From a checkpoint of a small mixture-of-experts model trained on Wikipedia.
Size: 11 layers, width 128, 10.2M parameters.
Experts: 32 experts in each of 9 layers, 64 ReGLU neurons an expert, 2 picks a token, 4 empty slots to pick.
Training: a variant of Muon for the experts, 847M tokens, 3232 steps.
Below are experts of layer 3 (counted from 0) of a mixture-of-experts language model. Rows are named router (the router's row for the expert), gate (a neuron's input weights, with its number), up (a neuron's input weights, with its number) and show model dimensions 0-127. Each number is 128 + 32 x the weight over its row's rms, rounded and kept within 0 to 255. Numbers have three digits each.
After each expert's rows: a language model's description of what the expert responds to; "gets" lists some tokens that make up at least twice as much of what it gets as of all text. This comes from a sample of Wikipedia text that the model never trained on. Tokens count by the router's weight.

# expert 3
router:194172055128118166203152156118126182194078083112152154122123125106113128089135126165125104163137154129075126176130096145112153150130143102125161173079160172145123145134128113174140162081150119133131159177100170068167164106161162174100116102123138075143115116126131122121129172087165132102226176142114120166142077074093173104105172167114132132125087162091111092133139107171112134152172
gate3:136146075107148128127189117161160170150072099168171126149114137204149102157146130115114115128147129106119117128203140073125141125132168106140181119154185136109121138104138144144117087102099099169147080157130186055151157164145132122117109107089123105115104145115102155105144155145170148156165030157128161166084132088138104137135104133113046028106172100085152120122114129169154182092160
up3:086065170129137191080110195139152087086100103128115132143178158135137127100113117173075067155114100133159113108133085140182183158138092109127124132136064143139142126131161097094171139178115098115092090121109156121105145082128127117171125161125112133216117107071154146094139144065144110134108085115093119167144128037114138101093116163129193153165115107103075158134115137170168064119139
gate4:086129069158118166153100130085191122184088117160173113167126125106073085072152133181150079164129110153132135120184152184108172140121115113161122150082155174101084125083122119155094177062116130158123157109100173168154145110124143136128105175100136114141110115125142158109092135109126120149134167033118139177075153066131176138086183137147147141096129133091177093096160098142134190155114
up4:140128155094134094103180134150158203108139176107085150129051157128122089120084096140121133089111113125090102094145096088161129153119154142133149155177132095088167071083134161150121096111118158130114125143119154110132116150081110149160093094182115108188110130130119101107186114163057123107161107081138151124157176161129111111120133105143103108195148186236106135200136125137111064070108
up5:128128128128128128128128128128128128211128077128128128128128128128128128128128128128128128128128128128128128128128128128128128128128128128128128128128128128128128128128128128128128128128128128128128128128128128128128000128128128128128128128128128128128255128128128128128128128128128128128128128128128128128105128128128128128128128128100128128128128128216128128128128128128128128128128
Description: Short word pieces inside ordinary English words, often right after an initial consonant, such as at in satisfactory, ut in shut, ur in neuron.
gets: "at", "it", "or", "ot", "et", "ar"

# expert 0
router:067137119152162086113088117184088110135108086148163126144108122147102110097171057145109162178131154125122148143075147118113063090133167107108090163160143134120178128091088104088149117098079110109102112067126101115096131132140141080150154142097204133112111189144174126118087106218178135135150149176105153068130183095073109100101084150137140121104143084100099111152112115090163103081173
gate3:083200125102101143103105089138148118169097096195134121156087145135132085124131089117141127131099128115142125172139190132170114168158139096106100119099159165121169119122110128122133156117094213121067132191107081122076139065178111126080150177070159125110161116136142130088095060178171125143130171178086138110144154122145147129149097169119102152174201195112107141142132200129123101146153
up3:153070079199101164150116162139131125129145075085106124139165109143079145174107158171105114096192138143096087114140129170134103107111170151119142111171154120151100097077140163127160089136146103130116150091151142157165187103165088127179131117140141101136064147146172110153161138093131092144214082125158149190109132109092100088119134102178111211134125170153106166126133079102168189110080
gate4:122112140105218106131142114130126130136126078139127113164185130107198080198153097185143070101148099115134170123139147133145152144173193128110162103092121139081157077100104124085115069151102133124120073138045157123061172144133167146150165130060136121138119178138111141150102095175119133173172131207125132094065156092117103138151149130168120100140062131117152140125132118111159161118105
up4:126134129170110143144149074069136128154164087113182183163054085075163077125081153150084094168131137120081111154116202108138150113103125113137087162125108092193118111087105164175127151102083075168141107140142146137043102179132156191147103140083144093132124160103161087101122133190113122118175145146135155056122159150130161062135154124156119095114136108136087127114131139107136148169140
gate5:172168170089103148101136061094109095140119178103148142182113105129134110083116132199140103109201090137149138149110187095142122104129142075135140142091161156150129141142128139125139157143122094116136131110081174086132095153108163150180145152122164090099075201117141138115119231164174110096130149173105122082148127081117106145109113147229116134108125130121070078103117090105084100092104
up5:115171130082158103109154147113127083159135151142133131192097096103145148121149158108107131093170118172190077139120187111110115079180163105167119128105155128152148168089139153120128184137141059145085121118186167087143096133125117123190163144114158091098073143086143112138123089149195137126124152200104123075154167083143106151094085117093102097141087122104128068103117062078144115071179
Description: En dashes and hyphens in date or year ranges and compounds, slashes, and consonant word pieces such as h, ch, Sh (not-h-ing, Fair-ch-ild).
gets: "–", "-", "h", "/", " H", " h"

# expert 9
router:137103166101156080107140090153190134102170147112143165100164185085156132182106095164066156124117083125089096154077118124169134114180109131183070067125159100142172081194131104084139176110092139104086136114137082125130072122151108157121152098161142165161106122102125112135153147154090154169162114151106124103158174132140112153153137104088135050202189128100157140146183122159093130153133
gate0:138156202145115082197150086146205067149145104116162137147074133147160084171162114144044070160063157142120169136105128105146153111170136141177107104035077161108147106112138106126096152081136139144146139123141083117147078139149124201101169138124146165109136086149184143102100156096126135140107141192108168115113127112105151170153124120151154071131172142108110121141121109127106125131074
up0:132158155105156143158093156150094078144168114121148103077094091100149107141200187126133130130098153129148124114133173091109096154177111110158134124126150070077088144110094122091091133079111140136144103127058079124095097173122084129138145129097132135150104158143154124124147161107049106100161104112149109139148132173190155184200097131130116078174130049170088149156060118107091055108148
gate1:174174087106152122083157137166121119110102074102085144116188119153158104141115119099118205128130101133101104141078094077136185137171087083112117103072180156115140136143097164097096176084109145135124128104137124144106118159177143162148075090103107124097080112118172136164151140109190134119125124093076103105147150105078120153117073114163071118116147191118093103060136117123082123164035
up1:102134159090178174128126146096070095133128120122193148178046144137124139172105184105098090068116064110154126083184152117179097059141127127075156135135089101148088126111154086072122115106150146123082088148132145190122089131109123116107122104115169146132151130130151184118131056136110099128124103094102123129122093130163081077105148174190127059139127153085121128110128065178101108121123
gate2:128100128128128128128128128255128128128128128128128128128128128128128128128128128128128128128128128128128255128128128128128128128128128128128128128128128128128128128128128128128128128128128128128128128128128128128128128128128128128128128128128128128128128128128128128128128128128128128128128128128128128128128128128128128128128128128128128128128128128128128128128128128128128128128128
Description: Closing parentheses, quotation marks, percent signs and brackets ending numbers or titles in lists, tables and citations, as in (aged 75), "Unseen (Live)".
gets: ")", "\"", "%", "),", "}", "'s"

# expert 25
router:083159096180146081085132112178156139142108158121113139112101174134096154095112174092140079071195080168112106187137101122190180125145128169098089122158063132077171101114147129083131104175115115113090124059174087127131091104144144114111177114138112163082102119089144116120098105133140029112134107130089082146097143131110141133091142101114156124106079142130130128153059160189154109134159
gate0:115112137120229123157048086132188146134112137112115119160106161106172182168116126126143134149134142078127174152127187140153129119119085070128117150191090139148132131149131122124051111120094151156139177136145171098150160164144118098109095100092116144155138088075199114122130065110167132092118068110171117188100138107112118180146063155077145098123132168135130154083147126090166167146159
up0:128129168118037106127189129118154122130138114168178132096129138120125144100127156093077072117143134193116116115086105078129112125151111092084192152164100138105125114132000160178115177080175112111165139158084074141114067081109141120111126127114171160095161157119157094115125113165117130182110151152149135093159156149136134104074154063155098144119130131091139127150124176092109127134085
gate1:107144067127152133143160094078161174139151174145093160181119138119140163109133080098110141083157119104133182116139085130158190119122117146093151147074150138111135179159137144145143122151095107145125089085157111124148126074066171108111123100085087105098147159146144182135091098119181065107162130137149091154152134134128149096132132137162047112140109129055142179063079041138157146083073
up1:116109149185129173166131113116207198113142167138147150139090154098118122081134118109135119114145107116085128099155107142138121112148129151125159180097184091115136146143163112101137126147074097121123116090131086122132131074057138112115181129136132109106142116158128125112050089142140073207155127124110164136124089154131187152068121170157111166163102162077120146103090035180218152100120
gate2:141134083127187096092133101116168170149110101149160099116132122136126078160116115118170107202216148104123097136118127104170176133096162069122116120114084178173067161115116122146146114115053149133125139109153089092118130173157181124104134142113230085086109118093113154057151140118177118056181093105123176151140117103094093141096150123161127104105108126161167125093094120138104104131164
up2:140167147104160104094145116161136141109146101144105095148124098166148178112078128138154110194164116129092092141115143109170183153139114067082141095122114142177130116124122118081186143139097174174140181134146137098083138158105201148057124160113178050134108162041114136120151140137158123112155175030121174115141083125090132118088125114184120116134103108139171157084130109134154145085173
Description: Periods and other end punctuation closing sentences, often right after numbers or units, also decimal points inside table figures.
gets: ".", ":", ").", "\".", " .", ".\""

# expert 2
router:066166172154167081145158152120118087124092206143058108156139160170151121114086116104082117097145166063073136157100115149077178152085134136180106128083128118095168186106128134145091149128125169134139138087149175155134139173122114140095071155164148082160175157116149129187126095161133121168159082078084157142109113120112125113197054153136097099153120134167142124140082142092134102117119
gate0:084120191079103137092122136103167125129135155045131176176120161161161073182104083143122118171096098112145163107112156154197134139120110099143149141143163100155139122155071081165115160127075147194067133145184119146150126161111074122129173159132198109139148108162139125149151158123141115123164148141115098184153173137106134127157087137131121128148079119122152036083110114107043103116130
up0:082129139064123125055141182113117126132121164090118127191107159128192052199058062127145095136083167106122150120127122124193197138122107118192130112146177098129122118197099153161082183159113147109063151107156133128157088139102109177139161143169135099102121144132109132128144143086130111097133126157117100157121148137150106064159061128144128111076078154119134100102102097114107150117123
gate1:175174155102098192152148111137144128155098116087131119179136096154120126068106114097098129101128118149174049105108121130098118129104103131130149153134179146181111162153111097129104151107126164154148110090096124102196123125133111136130149101150203059120076088102118089148151123160132088110090099142089144066098113083129136188065104138085176180150150188143152083116123123063090187167082
up1:140179144105161115155138121146160079130087161112113137197110115137175061036134128105069162086166132132154119117110087104104143170108119147133161148109131153145097115127111078133123093119117143114129131101062116137165120122137175180092180180149118052102117094164162099137141128183113106141107129143072177130076129073163169215125161115102167183130168134114128096136067139101160150164119
gate2:109130164170121127177141185142144114083075128171123139134097173089121096134173108099131161141096124114164142164100157128157132115118088198083098149128084162078108181163136140142130120145125170117148151057143117130115132120128127125107125037107099144126114128111179117093196168152123152106164141233125125119094136064103144142206108160125106142136206172129085098117073165096093133113107
up2:104155134135097202124098144172160164177117148144091138122142219130114110161123130090147123154133213118152163129120126129130139158111067123036109120087085161131154165143118134169151119110105156169139128159135118089161112090178105124139122163074102114150144131128101125126115080167133106055130090125164143117152115080102132117122150106101142114093121091146074106143069156117011195149160
Description: Commas after names, clauses or sentence-opening adverbs like However, plus some and, in, semicolons and dashes joining phrases.
gets: ",", "),", " in", " and", ";", " –"

# expert 11
router:177123131073185097141181139116147152089113078191104127111111089175217126080107112121088120174117133164188116097106135122117162100126101121107113167174115087091092151192175112151151146146091146170160154094086059174120131173162111110139153117101066178147098117122100132125126101086110161153129158047124120128115118142133134117172153197098086123123075117078093151095096114152125132131145
gate3:103104141085150121113176100103132146120126054137160124149152197152203066161192154126129153150067148117167081188146156090099145178128115117118173141082161109127120105150071131150053138121153130218145140181122119172133081109155132149137151117097170100120089126111174102180119143161153122087137076108100136173153108152092185101154159155124172123091080103144170104146134140140117131145111
up3:147142133173125078112073170140097094184142186127124120114135070131069133139089112101164137133157149136127142137068084180159102101170183117146105104147100141174098157115176107106155066149147020112106124063128110100130175136119133127102132102103135142129129134143074126106139131138130208139115180110128115107103064120106094135098130074167069113136216202138113136109117149135142146102142
up4:128128128128128128128128128128128128128128128128128128128128128128128128128128128128128128128128128128128128128128128128128128128128128128128128128128128128128128128128128128128128128128128128128128128128128128128128128128233128128128128128060128128128128128128128128128128128128128128244128128127128128128128128128128128128128128128128128128128128128128128128128000128128128128128128
gate5:079122113153176137114086183068143128164120131167141079148188146155120090125135099148090135083032128095131101137116122129127167136126088093146133094175178147084082049080123138155133128137049128219118131086101149164122123138134125104151115138086131165109132072123131141114079166161163100128189123066098142180110095088151130131126129115137175142103103148112162127107120116148125181062106
up5:089148189099089120170127045163129129090140111081097125134094136094129136133106151176150085162175131153109160095141140146136076160134136148110131146090066122166175189143135149081112128158199131101148095131155091047149136126146097129131159114184104092134135114242111103123161123113094144125069142192136147121145207169111132162133095142115098089141109101150099117108132146121111090176154
Description: Pipe separators between cells in wiki tables of results, schedules and squads, plus semicolons, colons and dashes in list entries.
gets: " |", ";", ":", "\n ", " –", " was"

# expert 7
router:133115144177102161106133089179126157092137145170204126112140087140088163133114065062129152079166092061099173132090110131126158140079121132102166135131129096163111096153162128143128080117144133088118126090077123112138168165149089189151109110200138129134082086091158121122089139139143134072116079177110100120154118153120145093109120106162121116197194181133105059084119103115122101191120
gate0:146113093117156133134128119155190103022121148175147183161123154158096135149121127064114116103118117088114167136099132107148155142122140139113189125093132135127132186120167120111112159126057143088092095091151109160136135167183132164198118105093101084079129144128104159103185165144143125073132142094104112138100155136133122193175124184116180155161112119146109078144105124111108155110015
up0:076097149111060139116122122103166136178152178090105080088142085096159116160150132142146160098129130142100108188178162120113144093104101111167074120164110095120143122099086128194116141089118126119094172156155049121133165177145145107117132115134141205120125150158114052121100140152063161164154098131113160218177105127149179159161114128162080100164110109139136099088156125094147172145098
gate1:128128128128128128128128128128128128128128128128128128128128128128128128128128128128128128128128128128128128014128128128128128128128128128128128128128128128128128128128128128128128000128128128128128128128128128128128128128128128128128128128128128128128128128128128128128128128128128128128128128128128128128128128128128128128128128128128128128128128128128128128128128128128128128128128
gate2:138150125169158153090109123102164134103137125068138132121167125103139125138143060127117107139178135086092132206074153091133198138130142146132115255125166147139162128140103157145064132092127133100113103097129120102131161073057137174111102175181134090109155034123145095110157125074193131149148089119087130147123145107095138124145143116129115144192119174125122158119149098147115150154116
up2:079066106110082116133128142114130073131141133151114125116126129125125145131128234093134170110100113163143100064158145098118092084118127158139204131129110164027111159118135139128105088165099083172154104163096163128094097149183140087160141140058128114145124228153132124125125106126057145103125155133120144068161118135200147103133086154109159127074160097144149102124144165126115124096137
Description: Capital letters and letter pairs inside acronyms and codes, like RPG, LGBT, US, UK and CD, often in tables and parentheses.
gets: "N", "C", "O", "P", "T", "L"

# expert 13
router:164156150152117188142131068090183109094139085117125096156100090151220164157106143144125150149164099126163149081146171132181107176131184142176109139124149094145183179171132129107092078150133112164134102145152176159109141055099159094117135158164153151084134128184104150113103145140135084080165145119163130122122123137126189167116105130152091082079162136117125164061066086113131102124167
gate3:128128128128128128128128128128128128128128128128128128128128128128128128128128128128128128128128128128128128128128128128128128174128128128128128128128128128128128128128128128128128128128064128128128128128128128128128128000128128128128128128128128128128128128128128128128128128128128128128128128128128128128128128128249128128128128128128128128128128128128128128128128128128128128128128
gate4:139122084130178137166108060162132154091148083156150094112142105106108134090135105157149159116118108100168135156125184120120124120172129171158169130119147125136110103115177079140085138086122105125110120110139174117087169039058113129105144135085182101139162110131182180115124174185103131055091169152136131118109107112180184145148139123150104109065134142083144117170142128070025144092134
up4:126132166091085124135147043151125101109108087129149119124141101045164113113148082167150179101121104115141145102109143037174141166109112189185155137115149124187113104149142079145126115150159097120200102063150149145092088097075110134131135130112159133163210095047160154147090160123132131129107114177141138136120165095142140117173163103130130075138118114121112118142114101081100190087120
gate5:128073128128128128128128128128128128128128128128128128128128128128128128128128128128128128128128128128128128128128128128128128128128128128128128128128128128128128128128128128128128128128128128128128128128128128128128128128128128128128128128128128128128128128128128128128128128128128128128128128000128128128128128128128128128128128128128128128128128128128128128128128128128128128128128
Description: Prepositions linking a noun or verb to its object, chiefly of, in, to, for, by, with, as in "hands of".
gets: " of", " in", " to", " for", " by", " as"

# expert 31
router:090095156092136124105148129115136126100139122127119157144137119118060117157178156083200163150128154087089106133163127088138155101126096157162113128109095107173060126096105118120114138102183161136168144135138163175082097076120091107062129131159136128057148175122158102168101083069187145100102135205130090138149122125132070112092128101080130074098180067137135148179150157097134163181159
gate0:086130157054157153157174133112139164100149132135120128148180071168133135122178127102138165126123113068219125118163148138083175183108108130126124137091148130111147141128098146084124157080143167132060162131111113146077112133092168108139097165124105112108145168147182158137173073196157143117108130165163097196144077125046104165092082150173110125099100129114162120144110106185100136124171
up0:157086124133096204112061126079145138159110132149167147115135105159155098178076121117104122098130121147255081118131135040126161118089063130119148126092101164148155148165146079059131135117119118111149152136119135130133089159148094161134111200089113116107147113117143135131133134145066139114170145126142156103120159149124151090083108127135096063152190134148180135165134096161101177137167
gate1:128128128128128128128128128255128128128128128128128128128128128128128128128128128128128128128128128128128128128128128255128128128128128128128128128128128128128128128128128128128128128128128128128128128128128128128128128128128128128128128128128128128128128128128128255128128128128128128128128128128128132128128128128128128128128128128128128128128128128128128128128128128128128128128128
gate2:121117129126156185170177130103180129156136144157099134091107098157124122209100151103156194140109172169141071125065148040136122138129128148161091153108105097099127052154151143155082170145103135156120121146138095148100108017109055117100130126110129195078066099080113145096132140127112134116140135139113143188109173093133136168128150142124147160164158135116141122117167167130085124146090
up2:140109115136124154114205101090111163122083093067106136148170136125096108187132086100159157134143131119159110158134139119090180197111159104147099114123114146112181109082096169147072117113164158143174129214136102182113089102054095114124103121107178164107118100140172140130146172147118090110138102120123163143096137137081057161106154101131168187148139073136158109125193158171167090086123
Description: Pipe separators and dash rows in wiki tables, especially empty or numeric cells in chart and career statistics tables.
gets: " |", ";", " 0", " its", "|---|---|---|---|", " —;"

# expert 17
router:155198136085064136133096044157082052084110151088170156112127195159134171095119134067086132110087199154132092133125103104102127100169136173081100151146103139146128116074086112109103119158095078112081159161157141147104167124138156140173151116124144180163126132089202134127118160114139163126149104093174119122121125132131150151154127116144134208155125092145154155085125141146117137069087
gate3:165141147049148154110158076075149116114084093115098087163123111131077165138140111148099100106125124117147183147169151118149119117193121153150105103118149151097125150128116127000166179151132126115125117160079136087099153102124149173179141133138103111201135113199179169170127137118110124159146138108145125149148116099133161133168075145134138166126101099129176169133158057115085141123053
up3:148149150152079124121146102117064113085133079068089142191134109148119132111132151085087098121178114116130132144094078085110150126168149152086127139070131168111096144194187148169096157146121154148067152120116118124153138125137179227105164124136129105158115119130167134133143127084107139158153100173141155173133111128140168113074063120167064131066179140131165148125195107117075118129069
gate4:137129116088080189106163117123057161133082179146126086114139119174165110159124097104153169120119143182134102159043164149145184123172197144166138175105218124115105130124116112129144120131070108110127129163155135128124120191121182181160139085125114215125113136107147120146133150151120091115120144060154121121091103105114161155156148163171076148117134161087124147089123109148082180126079
up4:111090145188107116156098135100120066102113182101098124129126074108114158139162178136135110136128098068109163113137094132153145129105124134155129058102104161069137125094131105155113121157188125115171077107076063143161185071121170180132143143170099106091125147169104069108082161074122189083112075120072141118157072104116133114077137090139176112114113103119093114153185113150162085147115
gate5:187125144111067152177160071161135090108164083146148152113084147149140121130091126123151103098148141148141120147089113148168135130160168121107129165067131100111138163075179127101094151109167068145165118074084161119114086190095199138127158182108174134111111068126184146160200175109159173155162167155127198097150090111080137129131125133175132159144121184098120149114153079125115117131103
up5:063111121181187146090101173095114179128122161126152111156115140097123108185164101112115148167087098118109154133159156130091128159139113146079132113132096194162136112144125123168150120126068176179144118139127129159133173074113072090160133165160129142174156164161106118119087103103078077092056084145114084157172145121142083158120181113072116075150151108186127129179100163127135091151194
Description: Space-preceded numbers, mostly table cells after a pipe (15, 6, 9), plus dates and years like 29 May, (1806.
gets: " 1", " ", " 2", " 3", " 0", " 4"

# expert 26
router:060163130122106087096167086141093117082131164158132092097131103065094143124079129085109163115119111130106111108180075079060114073091133158123113066141125128145092116105149129105139107142111125098146092118151116134086126126109091131156122083181100105159181151126111111114102098093129111153060096092153142141165203158132093147161154083064181121113102159166179133100157150186216149135136
gate0:160145074157157133154152099181210088089122108140105136132129114117176152110140137098233161108133156140182155208133152104111135171138124069178122160082129192123093138099140151155083131079169167111045110140127122105133128095115145099135116173089142089113147111130107136102059123096105053120149179108107136171159129088106140187149116137148076136134156132090123160115125106151090150148126
up0:101149096077161178156095121125100108141173140133172116158127124127118130136131114105128141127165149167164139147113159150082140146132130170123098119117128144139110129136085114171137095143153133063118099106113150169121174172141105144067114157208065129093102148097132124136134086155106169139111136124077137172149134161079142182152139085114144126000086139131158115075075128169136077101169
gate1:106089116072128119145115106217172128069088124102214089106113071148118144152177119089112128134181165083082139165113119138112087142104140116135143144083197168167115115176114121174105144087132187167125138208116158113140110110085142114109135119162135114126078125052153091112116136119147112120128156192118147125130107077107138130131132122079176150131112158172130107072114111176135155182071
up1:073146149187105144061179134060092148135143149161163130110086173138105146168134120132148085093093134130095103134173149120148163052170109105119170096142153154119150122110179136124101150100137116110156158127134074125124181140155131068111123136111124096108129134173124108141160143127155137159111104191248072121156150139124127129116145071199113107192169117108153137088138192112106130071111
gate2:157082134087090126101139145126180121160107154159068103163079125166163135144143093142111103114091139151116112113092172124178123111122144096182110102164154166111133135123130105131123140075132159170132020165124142116088129078151092146083170087117108105114110072146155080120145110160179174136132158096125197176052156104109165127141126181163104146161087125125184159094119042128111110165144
up2:183113151130110153144118128091182107139112138116074158160069132136103128088091127126056090128087162116155098097136146129147101128122133117143112115118151087089102150148084155070143157091110174115174108155078095141130103128150059082082168081131123154117116111125110119124143094169112232109091111100165171152147153123149118081099115143145164136146155133149202186095115052157048158096094
Description: Possessive 's after names and nouns, such as miller's cottage, Starmer's speech, St Patrick's School, plus some the, in, their.
gets: "'s", " in", " the", " his", " their", " de"

# expert 22
router:167136155132171130124179131136103152095148070073142124133093138193144106113183157090156186189063124126187175089121104114130153159158187123089095108071095138150121114114099132122119124095142154160156141157089082122110087144140121192173097174123182110082133139113138095092155085143108126128119145096074115118105078117080140116135141074100073145208138195148113128111153151142155135076094
gate0:128128128128128128128128128128128128128128255128128128128128128128128128128128128128128128128128128128128128128128128128128128128128128128128128128128000128128128128128128128128128128128128128128128128128128128128128128128128128128128128128128128128128128128128128125128128128128187128128128128128128128128128128128128128128128128128128128128128128128128128128128128128128128128128128
gate1:171054156161165169114132121142148111109147096134134147162101116145118087114185122116175152156131157109150135144190142120130097162169133106128123177111130155167134166104121108151157156126146164143000089182152132155154120120125133129139137110068140120110210178166092104110147178159128176124167140088110132134124140120117100152163133114104081131199151162168191149147133116186107127117084
up1:079114089096078089077109160094111145116111176129129160114125131142176097132106193098080071113166110157083073154086133141106134111045109087129130085111133118078144087156121121115090105127127114103191134136109103129128153142147163067129114107163148085149037067107158129087127101096135062142120111155133123076110124126134140145125149077128123100059120084065102113118137172130139158150206
gate2:149142144151172121192135136142114104105143075090154107081040093161129140102161094172142217143091133127115115085154114121182160126115138118138110138038135129152130089130119133152143192096111101083098105106133159132165091203128135138160118151138167124064105167157139120116170124137159127176157160112161138137103082100087184203119072151109090138153104172113110148100099115148155061129108
up2:152031113117193182078119146130144155164131142134113165124152145091131124189128170106113105148153142120072120103124101145102140152106113071203136107149168090103139142131148102175155164155107128156108133157086112084147145095171090182071105136172101124139164147128129086108124095175074117130089060110164128119125115121131089106166184092079127116081133178054114114143140149144179174145181
Description: Conjunctions and relative words joining clauses or noun phrases, mostly and, also that, which, or, but, who, where.
gets: " and", " that", " which", " or", " but", " who"

# expert 12
router:060129155097125141101111145159096093082167056148157086136144137039113155145099103072107134115133089127142114112118091141119190109090090156140065171147099123120145152123124133122132139169170113087163107141113144128109123136118092109152124053106075094120196098133115133146142083174133108150055141040175112127131173109137140089126155122097197141166117120161165119113116155180147159056146
gate3:156084164178125177135122130101138138145110111125103060148137155109121114097073065113151097129128174112101108138185144079121117165129136123133133157163167079161083142095175112169071165116112178146063153119087151044088114111163178122099127116114174059119133143131155187158179107119124134099137170110099121168110103155153170199128142194114148141094141162113085132116060167121113138166102
up3:091091144112146136109125133135090117100130129088154137109143189176138155136115148151132221102129090135178196140069152144107129120123085150088190162124156205041137094146121135113132126108077093162128141098149146156173129114115128129158055099111161091121189105108117102101098182098111118159161138223151103144164142124140116104128163082104110107164120121089122107089150211131172118144127
gate4:122117120141191115150127082120154144130195130084161121120092140143180135143141132166122069071162178128120139101122129054129135150154104109112087098201121170172038099174109152148166216114175130100117060149094138122104100097137140146122179071112082151096185169122143102094183099119127107138132168167140128143125132076132133146116143088149105122160114109130129115122102099102125222136112
up4:128151112138114136113122103131162131106153099121161123175111139083175123146083142153115075081174131165176144076090112164094146128135112150167099105148156181174136133174093110151186156139169106125098039118113160113124103128103112184141113104117160121122165117152174138112202105108100130106114143154136108087062127190040164131073107093155138120133109069160198140145046096117112161134157
gate5:109128099109126106126150094083111109156136204180127122125091142081143134136149103091138097212073124156121150149124130104151173115175133071106115158123105098144087154126129186102164113147187103134179091121145156121133122135072149150119165112133123144081064158143100141156123131174151096142171144162145137126132158000100074117168157147107100135107151153090196155147128103141108158127126
up5:152085189169117136133123118145117142145133113075118096107167115109154131148119127112147128125134123092066143079129209044140078180116132213126119077148157090135129177133098113075109140134045142111143142142174107137125130107178144104119095155057127170138208102105124164176149081125151167120145135080056142153107085096153138158107102129183158126134092173111149103175108156134152129135138
Description: Forms of be and have after a subject, especially is, was, were, has, had, as in "This tree is found", "who was a".
gets: " was", " is", " ", " were", " are", " be"

# expert 5
router:114063093141113157139130070085166081212131117107144100162151140112137075095145141128102096159095123091174145187169130126130084188148083129141150101133130107149121135123138178099119177125104166120123151193090177133122127121079132102073151184121113111163118147158127145127127157190092127129121173139063140192122137125173119158165160150097154076168170118078084174094091071113147115183139
gate0:109163088150101148131176108132068165126093111097069126186142178118164087081081128118099119081113153059081090243141173132134101199087152101133107134093137106098143150126090164167091133130075142157112103139096180174123078115126177145124195127123101131143108158141106125122124137178189170087097121150101150151142133107137143119188146163098180115149150123171146120105116128140140109152090
up0:109106142131144118164103132139115165082175101085164083145142123143141127130139114083132069132137152113186100108145130153084156114094097124153153063174109104168104136126125121097128104101155133115113150154080167088099152093110153096098138132168117109176127164056144114178149155112157155134119152094194133101134182177119144184002110132174103124136118126161184115181171107096196153072102
up1:128128128128128128128128128128128128128128128128096128128128128128128128128128128128128128128128128128128000128128128000128128128128128128128128128128128128128128128128128128128128128128128212128128128128128128128128128128128128128128128128128128128128128128128128128128128128128128128128128128128128128128128128128128128128128128128128128128128128128128128128128128128128128128128128
gate2:065122085082131105114108147155124182201141130156134128144134102118166143132117142107138088141133181149140139120184130093155094137143107126098133109080142086079152109148183144026111176088132183186164075190110159108093125095110108111123138134169118138147113090115156125163110130124097105073176139168126179184082140097171069127168157100142039149152145147149117152085136098154120144120091
up2:158124059149146111169115087120104102111169099147060078194086103183092131112089127143082116137112153143098123153135131093124159206134131138164150141108145049152046109149123167172144120164142115135062136189132100132139171160121175124135140099142074122142154135142108150170192137149126111129093092123106132154103061184103117196126146080162120100138160062128163087152112148112137149116148
Description: Inflectional and derivational endings that finish a word, such as -s, -ing, -ed, -ations, -ments, in raids, replied, measurement.
gets: "ing", "s", "ed", "es", "ers", "ation"